config = dict(
    num_hidden_layers=10,
    hidden_size=128,
    n_experts=12,
    experts_per_token=2,
    d_expert=256,
    d_shared_expert=0,
    hidden_act='gelu',
    moe_layers=[1, 2, 3, 4, 5, 6, 7, 8, 9],
    router_score='sigmoid',
    normalize_top_k=False,
    routed_scale=1.41,
    balance_loss=0.000176,
    balance_bias=True,
    router_logit_norm=1.5,
    router_bias=True,
    init_std_router=0.0172,
    lr_router=0.00107,
    vocab_size=7648,
    norm='rmsnorm',
    norm_eps=1e-05,
    tie_word_embeddings=False,
    optimizer='adamw',
    learning_rate=0.00285,
    beta1=0.9,
    beta2=0.98,
    batch_tokens=[32768, 65536, 131072],
    max_seq_len=1024,
    train_tokens=402700000,
    max_steps=5510,
    dataset='wikipedia_en',
)
Below are experts of layer 6 (counted from 0) of a mixture-of-experts language model. Rows are named router (the router's row for the expert), up (a neuron's input weights, with its number) and show model dimensions 0-127. Each number is 128 + 24 x the weight over its row's rms, rounded and kept within 0 to 255.
After each expert's rows: "mostly gets" lists some tokens that are sent to it at least half of the time. This comes from a sample of Wikipedia text that the model never trained on.

# expert 1
router [117 146 121 110  92 140 139 127 134 115 113 119 132 131 130 169 131 163 139 127  78 125 158 177 145 135 125  99 109 133  98 143 110 190 126 112 105 171 128 113 124 125 137 134 111 148 151 148  61 114 152  76 130 135 116 115 124 112 146 146 130  85 119 140 166 105 147 153  93 123 110 155 137 118 139  91 147 106 167 173 114 109 180 112 125 162 156 115 139 109 159 123 158 135 127 129 144 107 135 118 146  80 150  98 112 168 133 154 153 138 134 110 125 136 116 124 134 123  93 125  77 165 122  92 123  82 120  82]
up1 [144 165 121 135  72 123 140 138 158 123 125 120 134 140 158 117 140  91 138 132 111 109  93 156 142 111 131 124 140 100 141 126 155 145 135 106  85 192  94 121 120 161 153 110 152 149 131 151  87 128 113 123 102 113  97 136 105 120 157 115 121 131 142 116 146 140 130 141 126 131 132 122 101 120 160 122  89 181 134  94 119 125 141  86 123 108 142 160 181 102 146 156 125 148 123 153 123 116 109 156 169  94 126 146 132 146 132 121 121 110 193  84 156  92 140  97 121 174  92 123 133 147  99 133 119 107 140  57]
up2 [105  97 128 123 167 106 157 143 151 120 104 123 120 126 114 109 136 133 123  84 109 123 157 154 108 116 122 105 123 107 121 157  98 128 108 155 133 152 160 138 140 188 132 124  87 118 146 131 114 134  96 117 116 114 124 176 215 110 109 136 167  77 103 161 136 129 126 142 119 122 163 116 136  92 130 126 164 109 104 165 132 116 170 131  99 133 161 123 167 122 146 112 129 148 147 151 105 119 132 148 147  88  79 115 106 140 158  98 119 166 127 151 147 135 144  72 136 187 121 130 112 117 115 110 122 145 143 145]
up3 [107 172 122 136 112 127 115  93 136 143 106  92 125 175 128 134  99 121 130 153 128 133  69 110 140  98 132 158 122 142 133 125  97 154 116 137 118 103 109  90 154 152 133 111 127 101 151 166 107  88 112 136 138 180 134 147 105 145 129 122 132  87 126  94 158 136 135 115 135 136 147 121 100 153 109  74 120 118 152 119 111 188 143 174 145 154 168 129 109 151  84 108 158 169 118 119 185 145 174 118 175 129 166 148 124 145 130 150 114 103  95 144 162 126 112 102 139 126 138  99 147 119 148 128 111 112 118 112]
up4 [118 168  93 145 124 115 141  93 143 149 122 167 146 143 128 151 151 110 146 107 128 137 111 131 122 140 142 132 107  97  97 121 133 109 124 112 175 160 154 154 187 112 160 143 148 119 129 139 102 158 171 113 135 157 119 106 169 103 141 106 134 129 113 140 123 119 140 137 118 173 139 142 162 115 134 193 110 138 124 122 127 117 101 123 117 102 153 127 156 115 151 118 127 163 100 129 100 111 119 122 117  52 171  91 150 167 127 165 155 145  91  62 121 140 154 126 130 103 123 131  90 167 130 119 115 159 104 136]
up5 [ 95 106 138 147 112 141 168  76 151 163 104 114 142 137 142 133 170 114 122 104 106 108 120 132 144  94 137 118 122 115 106 120 118 111 116 124  87 148 140 119 120 126 100 116 108 141 116 151 102 113 109 118 191 106  98 172 169 139 132 142 141 147  82 164 169 176 108 123 132 105 117 133 117 113 172 129 112 110 127 137 106 124 149 120 117 150 156 126 164 127 111 134 148 140 116 146 133 113 171 118 130 110  99 158 196 150  72 132 121 156 128 123 109 124 189 112 137 119  79 101 139 126  90 154 121 127 129 170]
mostly gets: " w", "′", " un", " pass", " July", " rel"

# expert 11
router [110 109 152 136 131 159 132 144 100 131 106  72 100 116 140 157 172 133 145 112 140 138  93 105 107  99 132 135 144 108 130 100 135  57 129 107 127 117 128 191 121 132 154 121 108 144  97 146 154 134 140 147 154 129 135 155 154 176  77 113 113  68 127 126 146 137 109 118 142 118 131 119 112 132 144 116 125  99 132 156 146 107 123 135 159 116 132 135 100 114  84 118  91  89 149 160 187  95 124 133 158  92 164 105 101 134 143 127 132 132 133  95 167 147  82 127 131 113 156 136 149 130 166 108 129 127 128 170]
up9 [121 126 138 147 151 120 123 136 123 156 122 135  85 135 149 121 132 124 130 127 125  80 101 148 142 133 123 101  82 109 107 103  90 126 117 132  98 125  97 129  82 156 119 137 154 114 115 161 123 149 108 114 133  97 148  87 129 161 124 114 118 119 148 139 131 109 160 142 165 162 152 135 145 152 117  75 120 113 151 100 156 111 136  81  66 117 142 165 112 154 113 124 130 165  82 132 160  83 156 153 143 148  84  97 145 164 126 120 156 161 121  98  74 100 148  86 127 131 106  95 113 125 143 112  92 132 147 107]
up10 [145 145 127 118 142 101 146 119 110 145 142 104 145 183 149 135 140 131 126 119 146 104 131  82 138 104 109 132 113  51 114 119 152  83 130 124 150 129 118 148 124 155 154 133  64 118 108 159 121 112 118 110 188  97 105 117 149 131 146 147 123  89 123 132 140 168 181 143 126 117 139 116 126 134 132 129 117 145  97 134 123 124 151 129 121 172 144  93  76 160 135  82 134 175  84 165 119 112 110 115 168 125 125 109 135 110 166 137 139 149 163  91 105 100 136 124 133 148 106 139 139 131 121 186 115 125 116 145]
up11 [148 148  82 141 122  99 128 131 120 116  94 192 159 159 132 134 143 111 164 154  98 136  98 124  80 106 155 142 112 126 125 134  95 120  57 107 125 161 108 132 163 113 150 128  97 135 130 151 137 115 128 175 184 132 127 182 148 114 137 128 139 149 115 161 128 172 124 104 123 133 136  69  81 154 130 127 120 134 112 151 131 106 164 110 105 127 148 151 133 113 132 133 134 130 139 180 151  69 145 136 141 119  96 125 150 142 139 149 120 118 121 106  90 130 128 140 125 160 124 121 136 150 120 132 133 166 165 158]
up12 [126 186 115 119 142 128 140 136 161 180 124 139 141 121 169 102 152 165 163 122  96 145 161 100 162  90  92 162 123 121 145 155 124 107 151 141  98 138  71 113 161 143 191 101 118 108 120 141 136 129 147 111 119 162 103 120 131 107 135 142 125 108 168 105 147 114 159 131 147 127  98 114  90 105 157 163 131  93 113 127 132 121 113 148 152 104 122 135 119 154 124  74 179 125 170 144 151 137 151 168 142 135 153 106 134 122 128 139 167 148 144  94 115 121 163 170 130 131 118 133 120 112 104 105 119 112  98 146]
up13 [160 120 142 147 131 123  96 119 134 115 121 107 111 162 119 110 157 117 123 120 181  93 123 127 132  82 137 149 122  78 134 175 126 149 114 148 113 142 158 144 159 129 155 112 109 141 131 147 102 143 144  99 174 130 139 139 178 128 123 111 160 117 119 150 186 127 161 125 108 130 126 140 104 136  87 131 138 129  72 125 105 157 153 110 116 111 163 131 144 104  75 108 172 167  76 150 124 115 142 139 161 130 107 109 103 134 110 169  97 190 140 156 135 105 129 103 121  88 117 165 133 128 134 137 104 139 132 108]
mostly gets: " he", " it", " He", " It", " she", " She"

# expert 10
router [169 126 139 125 116 111 144 100  94 119 110  98 125 123  98 149 110  95 107 132 100 152 111 199 194 124 117 123 139  89 122 135 149 145 121  96 122 116 163  92 140 134 136 110  80 108 138 128  81 138 157 125 115 115 147 149 164 146 133 142 130 145 152 129  85  78 173 122 105 141 115 150 139  91 103 119 115 168 125 143 122 122 111 118 134 145 132 120 165 149 140 123 141 139 143 128  99 134 140 135 137 166  72 140  87  97 121 121 119 137  87 174 161 144 129 169 109 130 113 147 124 123 130 124 126 111 157 189]
up9 [150 143  99 140 168 146  98  94 134 133  97 138 109 137 124 128 119 140 141 123 117 112  58  96 144 144 121 105 126 163 123 151 144 128 109  91 101 187 130 127 132 183 129 124 126 101  89 153 151 110 104 137 127  89 101 103 170 134  72 145 167 125 126 119 116 108 123 156 132 122 145  98 146 135 135 161 144 103  77 110  93 166 127 167 170 139 141 152 162 175  96 105 116 149 149 128 148 111 123 143 145 136 135  90 135 125  99 143 135 136 154 147 110 112 174 145 142 123 157 131 173 140 116 119 107 140  98 128]
up10 [ 78  87 101 148 186  91 105 106 134 158  70 140  97 184 123 117 110 142 126 139 119 103 174 135  92 132 129 165 112 105 115 152 131  96 129 148 124 171 151 141 156 154  96 106 146 133 136 164 114  93 121 132 116 123 116 139 117 150 152  91 131 112 163 119 113 131 172 128 117 136 139 132 142 127 110 152 141 131 120 172 136 142 146 165  83 164 132 152 173 120 149  77 150 145 103 180 132 110 147 143 127 117 139 130 159 127 150 147  98 144 137 115 126 119 122 110 167 132  83 120 131 140 131 120 117 158 141 156]
up11 [157  98 122 172 159 108 142 135 145 146 113 134 136 136 168  75 155 138 157 132 200 112 140 153 129  97 127  87 152  89  91 161  95  95 117 105 152  82 126 147 169 140 143 144 102 137 133 150  94 129 122 162 131 122 114 127 149 172 132 130 109 115 146 120 104 129 120 144 126 151 170 125 145 131 143 129 142 125 138 135 106 146 134 104  81 129 161 143 139 151  74 117 162 136 146 129 118 112 115 159 117 113 109 116 131 129 117 109 102 135 115 136  87  93  99 147 127 122 162 153 124 123  86 161  73 165 113 157]
up12 [166  87 117 152 141 129 148  63 148 154 125  89 122 132 137 139 151 101 142 139 142 127 121 183 177 139 135 101 116  90 130 162 168 136 109  87 103 163 162 147 117 162 111 125  95  93 159 159  71 135 106 112 148 144 122 142 174 107 129  98 128 136 135  94 145 113 117 159 114 150 129 136 139 101 115 120 141  96 124 138  79 141 170 142 143 126 179 162 148 110  98  91 117 177 113 149 148 132 112 129 142 123 114 122 121 134 158 146 153 117 111 151 138  90 117 114 138 114 167 149 149 147 121 115 133 125 122 120]
up13 [148  50 139 145 167  96 134 112 153 111  84 110  96 124 132 126 171 125 125 131 182  86 112 136 110 132 140 115 123 117 113 169 120 168 105  99 115 116 121 123 147 154 150 171 108 144 157 152 151 154 147 141 128 110  83 153 159 127 157 108 117 114 155 116 125 141 129 149 104 161 142 119 109 111  96 110 138 157 129 144 143 144 142 126 182  78 112 127 103 125  84 106 131  92 135 158 141 126 171 146 126 105 133 116  89 140  87 132 132  94  93 100 122  93 135 148 123  99 134 120 111 137 117 133  91 102 100 138]
mostly gets: " Gar", "On", " Frank", " Lemmon", " Ell", " aut"

# expert 9
router [186  89 121 114 140 114 131 128 164 132 119 185 138 123 163 123 109 112 103 151 163 140 148 113  81 114 118 171  86  75 115 123 153 115 138 129  73 127 138 109 113 115 100 180 160 133 130 118 170 161  93 121 114 128 108 123 143 126 111  93 108 156  81 106 131 161 149 102 156 154 157 114 128 143 127 173 146 136  90 136 133 117 162 120 134  66 160 144 143  98  99 138 145 121 159 112 133 145 127 138  98 154 142 114  99 137 128  89 135 148 138 117 125 107 154 160 136 134 135 121 162 127 117 122 122 168 125 133]
up1 [131  95  98 146 139  99 130 128 134 125  83 156  98 120 120 133 123 136 119 154 133 129 131 116 130 148 181 166 101 123 118 152  99  98 109 134 116 128 164 103 115 153 135 147 157 119 185 156 143 115 131 117 128 127 146 137 118 154  93 124 126 107  97  95 113 125 123 121  96 145 136 124  94  88 166 181 103 122 150 128 102 195 134 119 156 120 118 182 124 101 113 112 152 128 151 133 163 153 199 125 145 139 159  91 139 148 109 163 127 175 159 139 112 113 139  99 130 113 134 131  99 140 141  94 161  83 123 142]
up2 [182 107 110 139 175 110 188 141 139 126 137 116 114 136 129  90 122  97 120 186 162 124 124 132  93 137 159 104 143 102 129 131 144 136  84 171  57 131 108 147 158 138 120 162 128 133 105 149 156 165 123 114 164 109 132  99 157 141 155 100 126  91 105 117 135  89 117 142 113 149 131 112 122 101 138 195 116 113 124 153 119 116 119 115 148  90 144 119 108  91 134 123  98 124 125 126 131 120 131 123 123 156 139 126 124 191 137 145 156 140 105 104  97 124 129 121 158 142 153 156 103 148 119 160 144 102 112  97]
up3 [129 173  89 163 163 100 138 116 145 167 128 175 109 114 127 130 161 149 112 112 143 127 149 153 111 125 115 131  86  78  98 116 121 114 131 129 104 166 135 117 145 142 129  90 134  75 116 152 125 133 111 105 154 110 104  98 182 114 123 124 142 110 164 133 152 141 128 141 136 112 177 119 111 147 185 101 146  80 138 141 130 106 162 117 117 138 166 137 149 126  91 160 160 163 128 126 127 112 175 162 128 110 123  96 137 149 135 112 157 146 143 154 167 127 162 107 142 134  79 167 118 140 115 103 124 113 109 134]
up4 [113 162 127 123 129 169 128 124 177 135  81 129 120 128 130 116 109 123 138 184 167 131  80 121 146  59 173 117 109 135 120  99 145  97 106 114  74 154 132 153 101 126 115 119 136 152 159 125 131 122 155 134 139 133 102  87 148 148 122 108 144 139 133 146 135 147 142 157 127 108 128 120 142 125 185 142 120 146  86 156  70 109 162 143 132  98 148 163 143 116 106 132 125 124 127 142 180 138 152 166 112  91 168 127 149 158  91 123 135 153 133 126 117 140 135  96 151 109 111 112 140 122 110 105 149 129 130  79]
up5 [100 106 111 163 177 151 118 140 124 158 151 124 126 154 164 148 152 136 156 154 142  82 100 112 127 134 134  99  97  92  99 117 153  99 131 131 137 137 155 159 149 145 122 129 108 129 113 164 137 143 108 151 111 134 110 104 158 129 119 152 138  99 129 104  90 126 139  86 109 136 163 118 140  94 144 114 166 123  88 111 135 148 151 140 109 143 163 188 143 125 124  88 154 131  86 162 144 115 158 117 116 118 149 126 188  99 117 141 138 168 100 158 139 102 147 130 157 156  94 132 143 136 117 147  92 182 105 159]
mostly gets: "th", " first", " Th", "rd", " last", "ai"

# expert 4
router [140 131 143 151 102 129 128 115 130 126 148 163 144 143 140  57 103 127 127  98 126 140 133 109 123 139 104 136 162 152 172  89 139 127 127 147 124  91 173 104 131 126  87  86 135 134  99 119 135 123 179 147  99 167 151  91 115 112 105 123 133 160 159 105  73 138 136  88 123 100  95 124 126 134 120 118  79 146 128 105 182 141 112 106 131 117 108 144 130 105 108 129 142 123 162  95  89 127 133 124 131 179  78 177 127 113 131 119  79 118 125 142 135 137 122 136 111 145 110  97 103 103 141 170 156 114 112 139]
up1 [108 131 119 176 135 115 128 104 182 137 120 123 112 167 142 118 135 122 120 114 159 112 105 128 103  66 131 139 109 143  90 110 102 161  75 117 102 142 114 182 144 139 133 127 134 127 129 151 138 151 147 109 158 109 104 136 149 142 109 100 150 105 134 105 144  99 136 156 160 146 122  73 152 126 130 106  92  88 107 132 110 148 146 123 143 114 169 130 159 128 108 107 165 151 118 156 149  66 128 189 138 112 104 115 159 161 109 135 101 123 184 128 110 114 141 106 156 150 105 115 106 122 110 119 129 117  96 149]
up2 [107 123 120 163 131 125 126  86 147 130 116 147 115 146 142 122 149 121 119 151 159  93 108 143 107  84 136 119 123 122  82 129 142 135  95 162  59 140 127 152 171 154 123 183 151 128 155 153 113 150 116 124 166 117  95 115 137 149 112 136 132 140 111 174 154 169 157 119 126 138 154 120 102 122 115  87 129 106  81 156  99 106 141 123  99 126 178 141 165 128 117  96 170 137 135 154 120  71 132 148 146  89 142  97 124 140 126 147 130 147 140 141 112  98 116  91 145 135 113 133  92 153 108 114 106  80 150 134]
up3 [147 152 149 124 121  83 117  92 161 138 118 124 118 106 152 142 133 120 163 145 134  72 126 193  95 116 119 131 119 103  78 110 133 136 100 134 127 173 132 140 131 130 117 144 128  98 151 135  65 124 149 115 153 107 103 126 159 170 142 105 119 101 117 129 128  94 110 132 123 167 119  95  96  97 154 151 125 123 102 120 136 141 164 142 102 140 180 113  98 163 101 133 173 133 101 164 155 113 146 148 152 101 148 116 153 143 130 127 112 151 137 117 133 101 147  98 178 142  84 163 149 146 116  91 116 109 129 140]
up4 [ 80 110 141 128 138 151 163 107 140 137 121 133 115 173 139 135 164 117 177  98 124 114 108 143 132  67 139  94 124 121 129 126 150 116 130 124 133 148 126 150 132 157 158 111 108 139 152 134 139 106  99 113 132 129 109 182 135 105 114 152 170 120 143 139 136 123 187 108 105 122 183 115 122  95 117 119 121 136  77 101 117 149 192 133 155 126 156 152 152 126 135 103 176 143  96 145 127 112 131 111 164 138 166 130 163 151 162 127 127 157 155 120  95  86 140 161 148 145 149 163 125 167 129 143 110 143  97 123]
up5 [153 118 118 141 108 135 139  68 176 111 108 148 115 161 153 118 137 135 127 119 167 110 138 120 144  96 147 120 104 143 109  95  98 133 112 104 107 128 104 162 142 129 161 119 129 140 117 187 135 121 150 147 122 109 128 131 142 133  85  81 112 147 124  99 157 120 162 159 109 136 165 119 136 170 113 142 118 110 148 115 131 187 116 120 150 127 145 160 148 110 106  95 164 185 119 175 145 119 129 173 140 148 186 126 166 137 131 143 121 138 111 113 106  74 138 119 151 124 183 135 139 147 118 130 101 103 114 138]
mostly gets: " don", " ob", " des", " IN", " Force", " char"

# expert 7
router [138 132 140 153 102 130 127 112 128 130 144 165 147 147 139  59  96 126 131  99 128 137 137 111 126 143 104 137 164 158 172  93 141 131 122 146 122  85 173 104 129 131  88  87 135 134 102 118 135 118 178 148  98 169 155  88 119 114 102 122 134 158 158 102  74 138 130  86 123 104  95 123 124 134 119 122  80 148 124 106 178 140 112 107 133 114 104 143 134 102 109 131 144 126 160  99  93 123 138 122 129 175  78 172 130 108 130 120  79 118 120 141 137 133 119 140 110 145 108  97 105 104 141 169 155 114 107 141]
up52 [140  76 141 148 142  82 138 137 136 138 129 117 127 130 147 121 135 136 148 183 186 117 150 115 149  98 123 136  82 136  96 102 144 117  93 121 144 117 111 120 142 111  95 127 160 103 103 144 130 119 138 118 154 136  95 182 115 120  64 119 148 118 159 133 192  94 114 174 105 149 150 105 122  84 124 114 100  96 129 132 108 131 146 140  88 134 114 164 131 138 143 121 150 157 116 148 152 117 149 148 176 110 145 101 121 140 110 179 164 135 123 122 121 140 140 100 128 139 122 170 148 181 138 125 119 147 106 122]
up53 [159 123 123 141 134 116 151 132 144 132 132 121 143 168 138 140 146 164 145 150 142  83 122 109  98  97 164 112  99  88 114 145 120 141 135 122 140 130 150 167 150 135 155 128 129 140 132 149 150 114 113 140 163 138  91 146 134 135 146  53 161 119 147 109 124 134 132 108  86 149 141  83 128 142 135 142 130  96  89 138  76 188  96 133 115  76 144 153 157 141 129 134 116 118 118 172 120  87 168 157 143  97 109 146 134 131 157 125 119 127 128 112  94  94 141 102 152 177 123 132 116 147 109 135  76 130  81 121]
up54 [109 123 120 150 148 112 128  92 152 142 129 135 119 144 157 119 132 133 170 147 126 125 106 126 142 120 145 111 115 115 106 154 162 100  94 149 118 157 133 183 155 164 150 120 112 126 127 161 142 168  74  94 141 105 104 138 162 116 160 106 150 105 142  64 144 108 146  96 133 166 176  94 136 130 128 140 129  73 115  97 131 104 149 116 134 138 128 138 111 152  80 114 147 181  80 147 149 103  97 158 156 144 141 134 134 150 107 145 141 141 125 125 114  70 128 110 165 117  99 135 145 165 128 147 112 114 101 119]
up55 [119 128 121 147 143 136 185 138 145 136  68 122 111 116 157  83 149 141 109 139 106  96  82 149 105 142 133 136 137 128 115 142 171 116  92 137  72 158 110 150 156 117 150 181 156 107 131 145 129 152 102  99 131 130 115 140 149 143 142 146 128 112 110 147 160 130 100 125 130 179 153  89 103 133 150 156 162 119  87 107 109  89 128 148 116  91 147 130 112 140 113 112 145 114  98 145 145 130 138 166 117 115 129  88  80 121 130 122 131 176 120 112 107 108 139 139 150 148 110 113 119 195 111 117 114 164  97 145]
up56 [135 110 146 150 137 153 169 108 124 158 124 121 114 125 164  70 156 126 163 137 116 122 141 154 142 126 126 126 120 126 106 151 109 149  74 120 122 127 138 159 183 113  91 149 103 108 125 145 119 154  96 135 156  86 136 146 140 157 113 133 117 128 118 115 180 123 151 146 113 142 137 105 112 126 111 151 124 129 105 133 103 131 118 163 114 119 178 184 119 150 101 129 149 163 148 128 116 132 149 155 124 128  91  90 129 159 144 117 172 140 172 116 148 127 149 122 177 151 125 145 138 174  67  89 136  77 142 115]
mostly gets: " Votes", " These", " Jean", " FRA", " students", " Southern"

# expert 8
router [124 139 152 138 114 108 146 147  99 138 122  86 138 111 104 134  86 101 124 141 179  99 155  75 107 138 142 154 161 124 143 153 155 119 118 149 122  97 119  91 117  67 118 106 147 143 166 129 105 117 161 143 135 139 152 117 135 155 160 138 131 157 178 144 103 112 143 143 131 158 122 121 120 106 165 122 145 159 127  98 151 179  91 109 124  92 122 105  69 159 126  91 156 128 167 125 126 127  90 142 133 103 107  92 137 101 122 124 110 110 122 115  85 123 143 132 110 167 135 121 118  97 147 148 159 172 143 105]
up1 [112 135  88  97 133 115 135  85 135 160  96 161 100 175 118  83 163 133 122 130 135 127 127 146 100 173 145 115  60 153 127 125 146 156 105 107 103 127  75 125 147 167 147 115 101  92 102 149 111  88 113 134 167 161 100 145 131 152  79 131 147 152 145 110 123 133  90 116 134 118 149 117 142  83 157 173 114 111 137 165 124 169 139 146 128 170 158 157 130 112 145 111 138 120  85 161 151 112 150 135 154 118 117 121 131 184 134 107 129 138 129 129 112 126 123 130 143 141 103 152 119 124 133 143 122 138  99  97]
up2 [162 153 138 137 148 117 162 136 149 134 138  94 106 161  80 132 138 118 139 130 124 108 155 116 123 134 144  85  94 152 125 161 130 138  57 161 119 119 136 189 149 136 162 157 107 106 154 154 155 179 129 121 137 106 119 140 133 129 107 140 112  81 113 157 131 130 147 141 121 132 142  93  78 110 133 115 103 103 127 169 153 152 143 129 129  94 130 107 122 107 115  84  98 129 193 136 111 129 133 142 191 107 130 120 120 156 131 132 148 146 138 102 118 119 189 140 156 145 108 101  98 133 121 145 116 116 105 123]
up3 [114 142  69 147 128 130 135 133 136 138 123 112  79 146 160 108 168 148 161 120 105 147 140  95 114 112 111 101  95 146 135 138  94 112 126 155 104 126 166 154 107 113  76 142  94 122 120 160 133 161 118 124 127 121 126 125 132 123 124 108 129 135 154 133 127 144 136 157  77 172 147 102 118 132 135  90  97 125  92 132 110 144 154 114 108 118 155 138 156 127 152 112 136 188 127 160 133 132 139 173 188  73 102  83 130 142 108 180 114 126 144 175 129 139 175  92 133 137 111 103 122 143 121 112 136 143 125 151]
up4 [164 100 132 173 159 126 118 156 128 110 108 123 131 112 154 108 100 109 163 153 170  86 154 145 144 110 129 108  98 114 115 173 141 131 114 136 134 138 135 132 214 150  91 156 118 132 154 141 135 154 124 132 100 123 117 134 169 148 104 136 109 115 148  96  91 141 113 158 131 147 139  79 103 111 166 118 113 139 121 145 124 151 121 114  99  72 170 144 147 100 100 119 126 165  92 145 136 138 112 150 147 100 133  83 100 137 122 150 123 131  93  80  98 104 142 119 156 108 131 124  99 139  99 143 138 139 121  97]
up5 [124 109 106 153 121 133 112 136 126 160 150 165 142 167 137 139 112 158 166 114 118 106 148  97 154 118 152 126 119  99 117 145 151 181 140 121 115 135  87 106  84 123 122 139  92 100 134 145  97 110 111 157 159 140 149  85 123 170 109 132 151 140 137 137 129 161 127 150 128 115 135 130 136  86 207 136 129 103 102 125 139 169 142 133  91 153 132 151 127 128 118 141 122 118  87 129 123  97 181 189 153 144 113 129 102 162 104 155 137 142 142 135 139 147 154  82 141 169 129 122 136 114 166  89 124 110  93 124]
mostly gets: " only", " most", " more", " M", " all", " just"

# expert 0
router [ 85 139 126 104 152  92 130 146 122  96 130 165 132 115  98 108 140 127 171 109 121 114 101 126 140 141  85  89 115 131 148 155 120 129 105 152 162 120 125 184 116 136 105 113  76 106 118 118  92  93 113  95 175 124 113 149 104 164 147  80 149 137 126 173 136 151 111 137 113 127 131 103 154 148 125 153 140 126 127 121 120  90  98 183 155 120 128  82 131 171 153 143 106 141 102 150 131 114 118  89 119 133 114 102 119 110 163  84 126 117 137 138 139 122 116  98 160 123 165 149 137 153 132 103  96  79 129  96]
up1 [133 130 111 135 137 157 127 130 145 117 139 135 112 152 147 123 178 109 132 113  89  91 111 118  85 127 158 115 130 131  89 140 100  98 116 134 146 107 140 135 139 146 129 103 113 120 156 153 113 140  91 102 107  99  81 152 157 127  89 123 113 113 104 105 150 141 121 162 131 152 129 110 130 162 159 151 172 134  90  78  99 177 155 140 103 124 177 120 148 121 148  80 164 148 137 152 195 143 105 134 129  87 126 142 143 186 133 117 146 153 131 114 133  97 158 112 113 146 113 152 165 142 110 118 124 164 116 103]
up2 [ 97 131 135 134 141 104 152 145 160 133 108 101 156 138 113 121 107 139 120 134 128 123  81 123 143  65 128 123  91 123 122 115 131 129 153 190 121 153 119 140 144 149 123 162 125 130 108 128 129  96 109  59 159 118 134 180 121 165 100 104 146 114 153 113 166 134  75 182 110 136 123 105 121 113 133  86 123 132 145  87  94 122 102 120 130 100 159 140 107 136 103  94  95 144 160 121 143  96 105 106 115 149 104 129 169 148 149 135 132 141 129 111 127 148 164 116 170 180 106 136 148 149 119 130 128 126 108 170]
up3 [119 159 137 139 125  80 136 141 168 133 145  76 157 160 128 112 167 154 104 127 146  99 137 156 150 138 138 130  93 100 131 105 113 135 154 132 118 108 150 128 160 129 162 137 160 110 156 137  88 160 112 111 120 116 118 121 135 123 126 153  91 154 102 149 146 110 122 193 159 121 152 104 163 115 161 101 121 118 110 117 114 130 128  88  86 119 113 135 182 134 121 140 124 195 144 167 124 128 116 121 170 143 172 147 119 122 134 105 170 123 145 105 130 139 150 113 198 148 131 126 158 143 118 134 130 131 128  84]
up4 [129 151 131 121  98 153 163  96 103 148 117 152 142 153 108 123 155 108 136 134 171  87 116 124 132 147 145 138 106 146 117 123  88 157 105  98 136  99 163 145 180 128 122 176 138 113 134 133 137 128 116 147 149 128 100 143 129 151  82 154 115 164 133 129 170 118 126 148 127 122 153 111 114  76 149 152 157 138  82 163 108 155 174 149 153 128 137 115 148 172 152 154 167 137 111 155 136 136 170 144 160 139 157 126 111 105 173 143 117 114 132 118 132 125 132  98 150 143 135 169 130 175 115  92 113 113  76  96]
up5 [103 123  89 134 163 114 161  96 183 162  97 155 104 140 109 136 131 127 137 154 111 119 133 170 133 147 112 122  72 146 104 102 106 119  84 147 137 120 141 144 121 130 166 177 118  80 111 160  93 140 143 108  91 136 107 159 169 109 103 112 135 158  86 152 113 136 157 138  87 168 143 121 124 172 199 130 116  96 129  89 167 117 162 128 128 104 168 139 150 131 130 102 110 145 137 137 121 133 143 141 130 135 139 125 158 122 141 133 162 149 147 124 100 136 142 122 142 119 138 155 122 146 106 114  94 112 108 132]
mostly gets: " that", "al", " which", " same", "il", "ad"